config = dict(
    routed_scale=1.73,
    balance_bias=False,
    init_std_router=0.00847,
    lr_router=0.00155,
    init='uniform',
    lr_mult_o=1.5,
    dataset='wikipedia_en',
)
Below are experts of layer 6 (counted from 0) of a mixture-of-experts language model. Rows are named gate (a neuron's input weights, with its number), up (a neuron's input weights, with its number) and show model dimensions 0-127. Each number is 128 + 32 x the weight over its row's rms, rounded and kept within 0 to 255. Numbers have three digits each.
Before each expert's rows: "mostly gets" lists some tokens that are sent to it at least half of the time. This comes from a sample of Wikipedia text that the model never trained on.

# expert 5
mostly gets: " sit", " put", " fl", " break", " located", " came"
gate0:148138152127121098150109183091103122126125137178145163132103137179097158090120132154159100112137097112114120112127125106134186195103175157158105163046145106136124089139125118068147113128106116101129143116080162127123132140174077157142117117162168115130145068138139075135139136140220149176083115149083130190134039122108117161087075046145084139181178127102124085080146137135108144095077
up0:083062132137199065134130163107130112103102156130105138124103173156131124175071134200114148108150156128156135117130086115142169171141150127140155143106062154142105090071089138117136092142136095115184173134070175116161182184101140077100095162164156102128110161107144133105102146190146098159130134168170077135184158085125118169160151126102123109144161065143093174135165122066155158095107
gate1:161175181128173083110122107114105085110075168212097158131120120159060157119112137102118135129127164117092140170150147165151186201155100122090147124165128128132214187136136134093101134150125154121116124102086082103163120088138131126130116091161113094152083099130120139138133101046163108164083113145105126092081061143088111094197100180116129188156116101091149102126152123112086118144097
up1:206137129129131157201103163094155104118125111105118109106139171186197138127139087080161141078145102168132157077184114127167105151092109095083133172105142122163162154172093193112103103107110136175138112110146149076096144136106148158124130137114131083117118125104115116129040169111141091104095124115147100155070125119176195098078099161116153096155133089202104176106164140089135182143136
gate2:113101108206080133157132115145107141162129100129123157125112139135150116138176140098136188116190101103163181062152064107093135123078155097041135128150087148135136154202063103107134154132132086090147137115094083132158147123175085090122150172087176086165155147130153189112147087127086115129115115130160124139144183189093163187144137127137118168111084118147078143105165141116138065140148
up2:120149160094075118162149207127142102069102104116138131101121156152154147171119154151128166075137140093160167134107128073122115108167096182067107035103176163143121182163181088178176206106112163091119155107126140126090103105090090178134103086138092144136117094123142092088157138092091114136113150091142161177136087188137124105125145113116130205164137123165096153115119103115165137121154
gate3:143104127118155103104104140140175174178151134104119157130121124167150163140157192201092153147193101155157102074138106139069041140152146109107184091125118100095147118181134190096100149126164169150153158191086131112111172098169117155182111134145115099149126094147121106112099155172135101126197079138149080148134097174119161099137123105170116067133055146142144096086141147175121099113142
up3:083107124160110140110141107120117097060081130139105083139043159131094148128070157123121153101099072140137186112135100186129121144138114139108127202129106148119117145113097131115160102203089131197144102145114179130104149135138173140125183090123068121114169105061146071121107174140178114100132101082184096104112075119105154154162125153096175164106113106088156068069131106111129113085110
gate4:111117117127090138197139156163102171137091128158105131185122135128129131114094153157115163085121125138148176101108129084144201127134122101127136163121118119077062100120219132122160240057086107141131134138116118158168118171183136147106130098157126160111133140105096162097122127122123087139130122152070166132149074123190097189141188124151114185139161152172152128130117151178090122192099
up4:184120123136174162130107049106150128117145158108104143018152141143117127118183184103106133137140126118133107095090116112119136163123093170093186172112167104147169158162114108177108079142140126150140120149158099153123083098168124089177066205156177109121114129177065136133156127142134163102109153111141200087190118152118130090140103179137140107095109084150121096137110105061112125104080
gate5:119151110126147124157116046149064146103171113155143115140083137156181167139126176140128096140140148119128109092161176100102178044152124116151101159113116163119168164097087144086152125111144096176134121139156090178162191103143115145108131137159147078136050078114105146160114187182124103132101076107129150197118173104158131135129085110121107125213111096087175115167143148194106127128110
up5:149130173128035113100131148072164065117055079125117101130134148104101165129135087090129126070129154145073142171139136180199129155082107099128154099108099120123129121086149167115165111107103123141118118120073145105142093182105123129141094114084176160128156136085131115127170082134211135148155205122147144116126117146088153098122129141157157180068154071119074129090173102126136081132160
gate6:136147128127120137115150135094143113058172121090098100086133145139094185109209156101146098126173123145114113093072205142126119104092155142138111080098152186102120131106098100130118139115114101137180159103084105126142071108116132121197138126187210092101145069152146161105120084100130104095152152135133187169092140148138123156061124092137107141111098145109147071195174074100141162177110
up6:146132107096167058166154046129130115112192131122109130023119042174179194126155222110123091138161199112129133079158136116132128101118118086147100102143145099135113073144129113150100141135082152147105120125138130113135125155149151115119135100127088145149103113135086161178139112167109166117121115114204141140086098153172132166121100098150128122159126105157134062087091115094175147143152
gate7:184136118130131060174101115113156134118143172149130104099114056098136098140104110156112130117134104122073097085099112174128128157122172061131153172173081244155109171142163214124145128165103093161144115111094147075156161152118106115196182136109119122186121126115147121140064096140123159141105116115145110160107104103138128158165092076131108131083181113165133132123104176154155096127083
up7:136112158177179173084093163053116121172103101158183173150152145205129171124165129141189123155120147116083132169102150111151091101172101185120162088101177126106106112091150094126092089094086128067096130106134122165140121140085179088176112164122140170118103154153087166123179118170107149080149205143143128103152079167111128121118112115134129101177113160140165170100157109107096096168121
gate8:142152175110117113123108117098150103162092098074146092066134147103075128154118226170109103066137171117109094128166195143130141086156104168128130116096145137058175092114143136147128112142108059125136112124159152128139142176148163096146172104117075049110092105094123113189148171087105137086094109151150131054144103124099166175134120146130123158185116112105119129118115172092167141185093
up8:140144127110145119145057090126126094111121134176116147066110153143100168126159120133130175095127102130140145127055108131156103151107160131099088141118170158138021087131131160112085144135114197070159107141062126089089086121143117108162158158140131155041129155077127112107146145184122151112139091085114100071141076115091114120136103139144134132126122115104085184166107112197192063114151
gate9:153151134128155092116170066092098079175183187156094207152130125100138157182121108075174148077112133089150116166172121163165097132126095089166172143043143134095179127117126162108128121075142181120117116183118140124110163121129168157204117110158074094141125155156119103123141148064144080187106148086138109158120086132101111159143072139130131169107146119098111114101148087165120099118137
up9:168140200154165103113114056137132169132111185153105158124091092118154128141170090133196103155081071113157101148126153127104097138114148110178170141135122154151133077169131143160108166106138176133116149105089138090116153110123134092156113122079140155172149209114107177125169188134168169167136209076157107141024125142131111133154117140137144100132186106150155103075133158111126122150088
gate10:116148166096162107152151067117094132101117150135133143119092181184145138095073154151145122116094148168137114153162109117167160144161157095116100170073176122091096143087119125123103127083140161099131134105119136084114175193096117097079086130154136143132144113112144142145104144159111176156098121149155087074130127067075068137106141139162025082146128127106194211079156153198131126157112
up10:125105137110127118140143086121046141110118082140127143159124155136132036096125117152097105187098121143119113130116136072178105185089136099102162106137192122066101156138163101204134161074096154135154122138106104159131159152125086144178085091120170089120140124141102113128108131126107165119107091101091185165158195152140128145085120171152162128153108112149123107030095089206159146115150
gate11:083100125108117072147132048136150190135128153170088117101088072131089108117152138118134149091185161083155210115142073142107095122085127177139138079121117126145127095138167123091085090189137149120141113085114161108143198096155108125131123146168116087095100103102170138151130116046210165142074090118101146166131129135093165136140124156154146148070131125120098072156147164096113137135086
up11:148162086109125122116131075130094174118115134097106101063129106141160135181046135147082150173133158098142134148108137118103088127097108091117129184153101136075187161098158158148212076181119135192064158103082150144110076106107114114139141083147168104179154124101135059154146107214147117128094136086116117129073144130106114086187097115086119117114143151109093160118135111136164135092108
gate12:093153048145088157101103089142148105120158123168142136108135083107103125082097074158129141101179090108147112076160226147082136158127144149152075166093122118132120120075096156172139192135102151144199152108141122112143193101147119109136101107092130121170157075112134114112142193122122095138101076087124141098132122048120102131086103140156085177101043143157142110119158120109137143166126
up12:082148156117166170114080125151131139087113129120122125156138126163087173124109051132081103072138095153119153159092183129155132127138101139096072177202139183147085133130098094139135105099173133113158146130150145160065123074090105126161182147140133106096149157153142145119134156124090118123173122128087119148122041123081197133143153120133037119101152096127186167134069107146155174076139
gate13:172142120145192120092127126134123139147087212110142121131148140100144116165140123121130114089149149175126093128165142135116145147184150087076076079093164160166122138127160115110091158095109158133126143147104234109064109111174136170195179132208077112134102103127139132137135041057105145142168100178138091122134120155122135145100116109104117108148162147093109153185143067105150111160105
up13:111076071111081181124174097136123109189204083169078122148129139168105094116111107201135133143136148131157099116052170067125075079147160176114142173142208119127119156110146165161193105159148083163137066162106130141145100112103116167174151102139090128097094136153178143098178101133158123114104158077127159127112111127133136119122120193121109105142128122149144113145085111077124126081106
gate14:102144124181131125103075141110135090146158142100141155110101108071142170199112172098172060122099180146152128122129176129103120143175186102095137176126117147097157117145128101018108089112159155089124103130073129171180133129151117070157115068173126117177115096129171174111080095132155137090160107141102127136126121138141155163101119123119100129172053120124137097129173128182141062157094
up14:074068127172152076191095113099116126126115097181069098165115117075163139072061115147158149121085125121155149107089094109112137097065121131081127075195155181132078124123182104094145119118134063123155154140153102113139113115095151141106105132114105135148079079146072097165109117105136155166124175148130106138146142154169065129122149186158155126081106118151059169126079170146111125128095
gate15:136112141162131108188146200173094160059148134088073110085086119156104084103128091145144189126177133066155152115087175136158077139160151109162188119129128149120120150130103148114155084121132134162136195180158119143166091126205077138155099178198137129118146140151152078130104142094101140138104099127158055126100135109125122157097100145101078101150112133083130059126100075132122109130155
up15:140079118214150109157100212137097161089146138080105154087169104166121135115145112165131124107193114164175115099109148072167071150083085112133186122166158133138164117148121138122175182112148165173162202140131120158143120127161112134166128130154123142127123121191115117104132133124091151184144167128155175126107122141145117158174117165172111139191104149117197123179098062145142109133186
gate16:070117190138117121135205121140137127117112123179096130156114177156138059070119110098140078129119146122120147117178145139128152163147157103094151150151104211077128102090116139107157124105102163150147073164136157168092164129172139116141119121101169103147166146129114105124129142194133109125100114178189123175148188159138123166080068143109121115130075077086047145141154190130173134070133
up16:127154149094167105098095179102059108135120122107142153114052121174111081069156128162144160165164142106118077077088136085094135146113146152164108158119127152151109146109149151124096138090034139119093120130123109114133156119135138170167115095106181111125136084142109154160126126143117105140133091188150196144131134196143121183112091119122096105179080124121054192100106068119173186080139
gate17:148157145107101138137112130072158160150193118117173144164038104125118123133152129167087189119108122151116121140165115118121071126229109123130145168121142082088118132169100083173163100151191084089172144121119091167091146121142110123172115147136133089134094113088110167079105087095082158125121146118110165107123118176184131138112097104109078145150149094084059119122116060138116051137107
up17:192126092088151123146143092062166158128147102155168123178118109117123083097050116133125120096113149085127050033137147117127119109202190121138102100131152104111152111168130155115135166148170079108107084119105102156138137093132147081188102108118173154123124120171129144099082089122134092138066133135061144102095092076142121107114137094166104115099131107115117146074160079173125171172126
gate18:093156125145089114098071127144106160156143097155093097132172135154193147148086120129220102149165090123115196130117156144078153085132103120121125046082151160135111115098117133137115065104130131120197143133161131089162165110144166164149138147110132125139151070093119144064052141154094128157151097145196088111059125122101198106105099122137104155169122099109154178119122129112121086143074
up18:071129118100161121119119094136091114111141140169108092221091167158167163171101099129135141115154103147190161146100128193146124137115095119110154061153152137120125121098090167117115066162132120066119043155141105112129114115172170141121097084147129127171154123097134114111112150116118138159120097095224046089082121133128114126103082072146149199145170146122161126091125117150126076166143
gate19:160153080154213138106072074132141120139132135188143082132166161134052145111159121089164132158116083179148137151176144134080158116165186152094184139095099115048167146158118124150099133069119122084098156152120134172117146103119081086191128117151102155124107133117123103166127068135090157080089134100114147134133120110090102150112177081156101123110103111144139088090072113138101094190131
up19:138161071191163092189105116145147066119148159111095161130152157095120155150138151093125086179127113120170106163074140162104181168109128124112141167107137099157157161188148109150093115111091105191134133116094095107162136116126096134191108139112089128132067161174088141113172102125115133101105080076105159114111177034088092134082124102130076137151145164134134131078112159161181192114138
gate20:157119146119139140095108112111095103124134164105117041177143123170118093122101075082084121111199154142156129215123109115061124136138113133133152147087201159103157095144106095114103115118115131089139114109155109129083128067138184193143132128146134074104084072155133190110140058091102142154116189042163175121153110149128127164149122159098146159153122126121096138068134118124095087142119
up20:113107116119161103158128128159117159179137180093090127145121097118176141102044057092123136087145170185136156172177120095133124089123145141162106182142105179103113124095050142120098142113172157089123196139132129126147121082115121161183153110148139172184095081121080188153130051136116098170154108077169184110141139098178121083159118159143128154143153114095112143152151154162127160099123
gate21:113105089080141142146194136106119127169117125060134131166122140140150152145110145127113110147169148084168120152094115140087117126108133111173077097176104144121115115103123132073075138111097100102139145119132159059087136155162126121057172068154159135091144104144142207076131113157136112137084104129074142119143064113115150109163039173115092101114125108076176198096159145118079058099135
up21:083140105130151195140143097135171123137193171115185115133160126111147131090113112067120085185145148169139156132106136153094103158081128089087105104107170153122101133143079099119059193120148154111157066102122144134119105110112201058108153139117166114076135130090174184148161172169106180121123102105142085115143149101128141078184129167123111126107159067097149145101155150160168112182165
gate22:085179122136145093131109081107101140110183119115104125196178118146114118093138074096144183116133096120088231136107089129132112163173101106175130119100121149075194131091113186163069134169108162113201134091093125140102142119121123141092124083142085079089105116123067135143102085102107131132140108159140125174156117098108125132109146118139140161082202120110141166138096122188161103191094
up22:171089159133106176085099134165147125143094106128173122080125148056131109160076138153128114137171205121102110098172117105165110087095137151088159166150118123221150136125181104130136078101122149096059152164163162141118151098103124105123170118103143121111109131087219148124117169103121160140123182109138067069104179147089141107112141145072151087138123117169094141145182100115100139183147
gate23:075116077111117126116147206077136159145118052154112139135106130160082160142140154111109154154120158167156165095129118126103113132107164133131153146085057153153138148187137117135115116101092115073172162197130176098200137171122125093119143116129142185144137150158126119164106118145205103125140104105101160168108155124088123101130176134112155075042124074058139126075164121111092095084108
up23:119097203139178109179150096111168123160105142136138109175099194148169158155142116153096055143150108100103087120078126180094150181146162093127084124106127067113097135077139125157111097169103106179160125135105147141131147109122155166071134179081096142129146116090152128161145144128119121166143128092111130059067117048132181170168111082186165109070153161081121132159127144117155120146142
gate24:111120131126101156174169178121172147136051079115088132134124093110136142098118135132099061183163141081099125159105143108146098152115113118088157148135105118090157106109152107154117116087129151106116112141120126090107163048162142162119088079078188141173110132088129138111175139151125177114032108141171099120119102150136128203091074089134123169101132078099117105145117143148175063050100
up24:200067108134182116137065132155113093140062168174119130161111115086157115108110127128154140099147121152108118127109107147100120159100143147148179112142099116073157112146106138166109161124162114163132119111080186130153173115068132149136134144121173130173145120105169032127056143172170168138079128061147155099147136080134109126108161186110148160148120111114125158097169140200181134075077
gate25:148126077113092130150163141122123143069115143131141121167090114178135121100214132087129157155135131129129157136123115177133111189148125100181136119098148153122136121135099142103134082132061124123140159101132137123144157082104082059158116099125210094105156152110142129147050134113110128159110095107109033190106125167125107170165114046172115109127068084163070122156110170105136175093158
up25:068133075147156171104156050091142132124100142140130158141085172160129135101174105115094128151120072143122127104103165136107169126088105134166102074065160140065099128139133140081165070139066157086097142111058128125091106110151107102164126109103149096106128124118208096093115125116128098091069118153153123151115132176121062122132123078134083183138185112102118177167172143133121136071089
gate26:113164157171156109205164136115083149133183127144120109131086187186099120139150175118160177126170098184152155056100143119072102136146185094097120055166120150143172073149132135083116160132150089127165096156155069174100136162147116127168121155116109124149186103187096110118115099091118187133103129154099142093114114084108143151107112135134184157083147089160142156122136068116133118092084
up26:137119108095138124108138141141157144126112165134104175157181152119113114097163194138127095121125114087138169110121151171146105146098108100170115095197121187126060151097165109116135142175113099126139105077126189148197078113119127120180195132183151111184169057099130093108102132168113131122197140120123218167146168139140103180157141129082136164183106109104123116184101107111165094126152
gate27:162101105155105110170108110190118147153127094065140079079117154143192134129117092136138061085130133158079223137104123080121147087067140139115169178084108127127158121088164095142153120103198126128127107108108118160164095126184126138166098122151179100114135028122156164122171065114143133142168115122158120129094168129090176180096109084117103166121127153139148069133129117112158148125140
up27:147124107177181097096138104161097086113122098091126123141100203159129110160147125118140078096047096107140097145105192154150146166198148094154098171099137078099123128063129103149156130140139056161099095083175131130126130134109130131136114107167146117143157101193175138105139150134119153143155108103154157174133069146113157166165116114110098144142135189182110119170154104093098061044143
gate28:161142123088196133142114133077120150120126175113147136087077048109056089115161139116105141157189155117183165171106149120145187123138128187122148163116109143080153114058133164113128098098115143132136141171051143122084117147160119133114060143180134147092145138134141121164140130138099084154112132166140106098142104136117135142062163118224123155136143187121092106066089131142111149093179
up28:086088100137120162106107115102106086116109085110134135141088128145105083098142193098166106172195128114140156162169101188130142103202106099116124149093158124184120166165091123122061148155162110140061151139136160075108189131175081107151100149125140143138140112133097150155114147214126109173154112085170141158166121101149141163133095183172090096111152127086142129075100163175123174165085
gate29:110198153109091091183118172109103142122132090174159128194177147138150151090111114081140126120173098122169131084164101211130113105054130134112168117140091119097127147154150119104149151119115137119073115150092157146111153104147086122075151167187101168127060119078103166080137112085153119140079088163150086185150090140152182148151088116158134134167136093131153071119172088171096123108129
up29:140083133115119119102114150133082036096105111175161092109161145091157165088117134159114079163112137160119149109131153034096074147119151115132181084118123108131134141122158176171114200123119075154161118159142093096153108202151171079081139177118117137188135124106113158106152134145175131112158105165166111183104099102129128081096129153157098106089112096097167158110116127049118130159081
gate30:097132127076113103172107107145078117209118107126137212160157171080105155115098149088096148096074120183157160130086084124161173172108143136080127159117124132092097168126187132188113099107134097148126168172182111137124152132114198075145083113142130110107116172154102138118121167130185101135132127085144130109169152143165137154105167115120174126122141082091146092137072107149041100161107
up30:066120129081082144070122129079145118133124179098121166173136102093162101147138140092175168117116118108140124185091208183130116116140138106130105138151165160178146171109120143127162160139127124149175149151178098102097136085122227135096166092086150099064069085065144108186069162097161134082138159127169132128135076146152126143107191130132109088110162132135140164155130100124155153130137
gate31:140136121111159036180089123143112087112168114135089078106133142139120110146110065097125129101108119143151079146143150151136118128149156125136117096073158154157070095096109088063151115113096124081145190111124144112191095114019123156160165064053171160072058143114093146100127147114088081161175123125136095136119163122085111150140123151144113104108088139134116153107080140095139115140162
up31:094161147109109154169089118083084156080137131108076145181139098122177124148145083128089167085136093138109099121091124152093159160113121179105101130116111154093194109104117100115066161174111160135126124179169140086040106082176156159132108114136098112155113078129140108127125081101106193144087063098169105186108122126111140135128110165162183113115143154132178073079143091135099135126198
gate32:136115128147094107093091137152141167132134078099160120056124078044140171170189145129101037094106106100154175138126126150167110151130090087130112142117071132094098112106156070141119144060163113124171116125084156120095074143163163160134122096105135085087128125099119125133150121142131206126131112112118118125179134191158169195117132128076136127109041143118133130121074105153119089128173
up32:220134081135099109164118183102075135133104122170139111122085107119089146115093138164127108128159132129138148113127157103116108167104184035146124212105098159119127112144141142143162175085161142142152113140146104085086064126120067118125182135145118074104142148144152109103108127126068149139050140089124082142114076124165218154119146078120096095164059127090108145130121112118153113114156
gate33:113115177145102107098092133133104110135136161144070195164143152128181146138104139108148087071098152087093158171207103103102164140095102144090162170101095182134153107130111109140167172118109146114161090162139116150132136132120109139154115150099141081065079097087155160176088080163104152123172069128052152148091100070149123190115125128162133103110058125160120133121172144193177124109142
up33:108123089140162144119136178125140121119122134139148101122132113096130087070111152093130172119067166148088072121097095113130120114147174102180102152174174085129109175196127202171150103115150119065112137132162118124090068135120147109138145094148157134129173169170095099148148195123191117099109158136195139082201190123070150097103182155080133134151150114090153112131080147107114149178134
gate34:105138165156115123112123144156102134129152125193120080170092176129130124146111090151161055131150177095139137186153151152152148138118189089149106162062080076130068109169117124133105130140139114127128087098099123112128140136188148126169141137155194114063114121143156123102111091131136080105160181097172136115182150113077150120106181121191151113115176082196210064136102149134151105122151
up34:152135121159072081103126145163123145151122124068137116125104091119117167142158138101114072122147170171104157099147098104090134171192108129131081116037141103150183099127093144160146088138095134100187104136139096173170125139082133092130107108128147111153097151197119182102109080104133113167128119154101097186089136087184106128071130112139146118118083195064175039133123104166114125140108
gate35:192126122124125113070158133101089146117131154165108117129170110119163133110107151062144122112093132161151118154154115138088178139085152122119122066111094101136099125130136136121107143110168122205128133153142086108121132136111190056095109158115140122073099100181153197120094154160183187104102088045168085166085106137079070160129106114122068122077197153138144123199117122106109144121104
up35:167182104145089157112146116129147143168091085158101123140121125148056093176097122156147123151113135067136146106110112155181157104185124147203148126107148120122162153130148110181130082085102094077178163147106139104133158082081102162138150151136111132215136108115145160076102107123136074118164123124111109097149119110129163139171156132066174123139143096085158052084182186100104060151119
gate36:103118116068099145147116140116151080139116148099130112113096112119119099101152136128102106153131159111108154121191115102123131174145132126131146136077114143130112108154155087082093113186106081121184191136132128119036121158107054130102153114161104148135123124139144184056120073143139124057019131128138111110115128103183188150105131080173108121112086109152177171081079083079086130145106
up36:115143153138099144121179151125133139084118158128139128116071086178177139165122142102119217149129083192131118183162175142167138061094088150142097124157095110186153148125154101142071119114145154206107135111160125163207138152192120090104126122149163129141145155122100121139147197133123156117178168134110117122115103215108146094133130189041130090125079147115132113134128156137111144101125
gate37:124129110159164057125148112154132222150129185166141147112062169096177193162128137110119134170152092096226096141063163159151184130099131171154140121124123179152150111156134139099158173159123132127179121127092136109147142137130166076147123141137119087125141117038134116159080189141133132139086132128137127159117119172156084146121147179108163099149114107142173084080174169101120112130131
up37:146088122146103154131139147048152123124147169110139111109202101146177136095106129159109151085135145105185187088199142176066129132161157127106144088125148110154155147115148143060146131190134175089154109113120162155085180152150141102136130168116144192142096134117075156141065102088086094102072147102133131135149112202111115193110131119136160152098102119064086163111119167105116111173123
gate38:131186135139092091139072155120080207143097141110114148100121161114122076127169099154146100169162147104179179110178129138135104158155124107152195169129097163106096118132118110106109095115119093101182132160138157108139141117150058104193091117114058118137128067101125114139111157154073087130107098171070124036117102115087171140103133162102068122076132110180078150112117140115162114137145
up38:140107211127128083126096106125108197169125121165113114146107118121203124142129108136131121174150114121123141148101139118189132103215107063077120142129126149109132135075138173087120126037104155119127107119100122105118130156114122126182089081176103144148158056070105172122103163172088048135124142167119144107180137074114149148179136081106173124098139120127158083114142126112179087137153
gate39:075160186117124163109101184136143109095165129144087162157145109138076180086106099035093153137125111108138137147099111127124112101128136108157077135136134205113101127137119094109129165069148110141195170121155091126163201149107117110212147124149090101101100144163176119149106098149096066171126152081145117094127099157159186103084177109133123163130140087073092089110071120122126123104120
up39:101146119104147144081110212139138110087152125110099142150144144066082056141150186148093113116135145115128117088159153092102120112125101080148103129130087131131149119112161062061154110162110042189106131136148136139113130146129126128137114149139122187128130129148089156147170153134029096135110113157130163161121169185097218134219147131128103117133158152110126155126125127124104172051123
gate40:143163079140080038164063099128080174151142067094060135123101129162133140149061109159148170035186127075116149131162167141153105132096142122135140124078130111116128138157111145131101138155155143122145093168108111115150125162128097135203148098130096148095190083136143176124136145137092135140162107155151144073122129131132123118146099094186094027076109106131090113098137106123126114130125
up40:124111145148202129112119129111140088120128163196150078115133114161107134099128083085147088210076110119151132144168098091093117115126104133114105143152038078116118129088118142114116114100178138130118112152097078112123095095093090138130131192062097087115101154088122123085112090036129165141131100143126110138181087114133096120124176080112124199156167137122098174064102090148090130140086
gate41:103122090098159093119115093144105092102169100154073114145125152103081125159156127129124167097132158154150149093167101116161084080131139232127122103115131119129091113148062148092090083149125136114117152151104093086154192045112129107146109165206131127115119093070155107117132159132093116080149084141157075101146125089116125067059159137124087147105179094056105158115109179120134101120137
up41:160110183114171079141132068162118119048105127074129101072150135123185146076045106156124125125129125152114103131117175111127126140073144096131166172066136071128136185132158149195121137131109120186141140145125115091138132108173109163132134146118100094124136107087142109128130198120159133112108144158195160113149232140181168189163139103147137105131128133156105088110137153182131146159104
gate42:173141173128126081105132121164108130153118092109118102087095202123118157091116129180140114137151163106119181138085160153088151163099145141114132172077134160083102108201182180092127177096154090124172182116093158150071119121154115129182155164095111121120156155154160127113123198158116137127135101086186168116097195142189131119122191124145110144123106154109112131173111140212066144119121
up42:132155132138183133079154124159139146157102150132178140153147154139112157154128142134146106158104150104125106146110120187140165092077154136162105067127137125106095176066124135107173111065121102143153113129129102181172086096098154092124093142150136117133123205049127143127164115143139143129158109175114107139150132030121106067117082149084188100080160083169198100096135129089135053088137
gate43:159167159137097126148096184106093146158204090108099057167188066155095108141123159108121167134126132154188160085135117142101096073172139208126150165092121129122136167167129118154125199148088136117081112133159165177088159126158121093139091106168127101153100171152153151152120115159146160174144089114059093130137134094166112140133093119158159113115140127138123112178111124155055088150069
up43:159103145159126134135181114101132113132123142140092167171080037130140144209159137085073194109190126135109168069130128117128110142181176132133105135144104123182127120150175120133125178152156109174165101149180099149124095147089036108109188140143189090098137148131069118188127164092124168126100120145123120110116113124214152133158090151131149125123155114091122154181123123143121154107093
gate44:126160096083122101149122065081098142165147122143128129154127132135113153106138101119136165127176071150136166120154103094192084158130166049096126118140075060125124127177221116081145138115158121128148153121135159166122118115129142155144133175090102141102099126053084146156198135083135083119106119139129096127088156181178150135164095085090107089145043186107088136138136091109166117155141
up44:134154150146128124107131239117136164143141118043140063083153187124157091097083110124152055134154116110120128126119115134097134097097160121129111116093107191141107100096110104127113152116080130148089096123149127114072100164129138148087188176103124100166180109133081134152181104113105156099123099113139126195164126112081115073124141179147149119089104132203158146120092149181103200128143
gate45:136113127114125096121153164082089164103095144143129151138014119143192208084079109131098126109117097115135145173155095152152119108142118135086088155118117167032131131130086108114132121100121116148137131097104143135118185168108113140128143097091120129155072141149155124133104100136116067161149144169128166151149149157137095157151167145167043146134112145230137099180183160147098115142174
up45:182139089140101104107097110094110146130158154159093120179099072137094107142177117138142152090097067109101134132101115174210107062103098149102133158114074111111104138113154081177157100148125123067159081142121158179130178143104068203175166084121097100204177120114130104165187139146115099153145156123126161119169154123156174128095143110146110121106105105086137098094137105092148100156178
gate46:125130113126120078121145071135076145158183188153175098109111152143107156140130115091177099123149211047142106111165105123116175144127117106100109150089109173187144084134111127145079179118130137164111180115108132140152130149113117115140105157138144164180077168117124123118104135146160130193100157205126124095104129142108183153108052196161142125138166077096137128113101169146173078065143
up46:056100125144133160107172180099173071104084129153151087152116105153142154128112164140145127113141107104125141123100144094111128100071148219113134112165068090095153148138128125093174099142126099078146180096157158104106139053103148087061126100115129120099125100151178118085103124106146141107189141065153181185165135126113102093184176106164123088141116193155151143159132128074124166096134
gate47:096115064168142157129076103119131157153135141144093142127168165122088162140079158102130135128136153132174157128160100126156126088171160125092095107133148141112056135171117138082053130144120109186195087123139109161091165123090120096179103117145119023136173110220146133087107062114159104181138098113110125116125140181158141147086155080091122119163186142097105138146096137152137107167126
up47:120097114168158158099162071074079127145055144185113189120121203128117127125121089103106138128220112146127126076083117207174120155177109129118144146129195119083092093081178117117082112105081128172138159149105079133174183115106147136165133139136142112132153091120158107145116130078086109100114107149136152140111103144146130129083115141092099165101095119124108057130161171180134085106142
gate48:145132097118148109119125112109073119166228099086155104153160087096116138145161104067072073092107129162141160097093109092097143150124138112134168128122123095143095048113072146155153171143122112166139070147085097147169179103177145133117105140155100108095132130112146138119116168093093129113151156111137079125088152054122077097123085102195150186170171099113131200167123160143141097109142
up48:055149145121174117161126088134171133093092173111125107104166174181128103186132131187157130213132135121092134150126143127160097106118103173106180096150074088206109127123162149148099079185184157115108059143164125135113127096084112121154185128093131126106152163113051135131109127113172121144096109134125092110166192120155143146122135153121135137135088079139168126130191197136114122083107
gate49:101173145135115073090098141115110106123150155098109147088079088082164086097147109132106084115106136118104108107130132114116196145081201079125162105119154082111139109137086137095113107104136150077117202170152080163155106073109113102189167168129158128155190113146095106081094149143125095176130079095070181153104111128157106178104098092137147147144113094096131101140111141186070186172119
up49:151055116136207132144157150153096115186093084157120129134176171105089097129134132161130157136125149115095158168090127210144143107125132101077136172134149135121054103083110123138158148077136111108175078127110126100120132174151158128095108085166125125121096116106212140137145067121139173103124128153164093132124066095102121123136147166125044183094131100137071189115168136137174085117116
gate50:106138066116137131061112104086110140091098116133082081120146090115091145157095110150143089189097157067072101103135128086110127175131134083140072103105140132096144180085170159105150132119159092134140117184137122128177145094139156127170206153138104147108103124114103113151108102132174157158102130110084155098134120135097094131174081173156144148125057141090154142098093164126015070138129
up50:124144113141099166119113131146112130192133170069159079196116172086090171167202128107153141080127123088146138111144138175160094118148175079179123116141106130128143070122111092117167136121125150130092096107143080124091174053139145109079112098160145129166160113069096108117154147085126160096115126098162119186152103132197137146103109152107159134065182117091149142187077137107144089149070
gate51:143139105162193102107149145099124115170115167132116110060138154114139172162210204135111167072134122142141152161072153131154133110085114028128148170090119105107076119127179088108071174066086121154139121106081148177156127068113144126128090158149150127140098156147098158125175142127129149190136144120101144128205086099105167172134155142122085123120143099152108144124164172155139136151107
up51:155146127103066173116089085174108102139076114120109077096098135078120100066158130146143139127119090135080124097179085136104182169154135162104120130136151076132099115111061133214118147166104174110148138123157067096068144105109117123128118122128172198098150192156108079158102181145134139141114136093127115120095116154085051118119150174104112110083102191126105120187167145124121127093134
gate52:171111082186115105176140147138176111129136127137100081108117120148106123161097132070145109107150112134166103096122151128074104120056182146130136105157170154083112139185095113106111103159183054167182121140061113161146136141183074116175084121102125060154147105109124095109110140147115178120122137100158191144134119113109152131076065090112132158122104123127147217164134164177135125147071
up52:165088136144163082073169156076144156106111143170099180137139163179164130152161086142105083105120124144107103173143093172143134058138148113149123058145115103153118115147080128127127191096089153127166125127202129165173066151199155140100109104117175193137153130150189127114154111098174148142139112157142127152074101105138103163151081159179146184085109110130125096145121103102080174141151
gate53:119142135075150110140171119169154116110222184170142127135172153144126089094110146120133167116168120133126111112151124176101155149157084183055140058124132083146116128122107174133105133097152086088156114180174106132141138138135116111110077103076143132145171094102142118109018134134118083061149134123137089159117168088076111128104133146131066073150128144126067141105129157104086154119070
up53:134157168093175162128105173099138116155104100108123181133144101141106177152155121116062093113097160099109118108114181134119097097132119114217113105139140106139153145115147073158095099141139132151145141131099163143100134143141161083123147096163120114111204203172137095201202114098069113152096112097115163108103134141108142130202146129137208113194176123097105118134162087069140112076131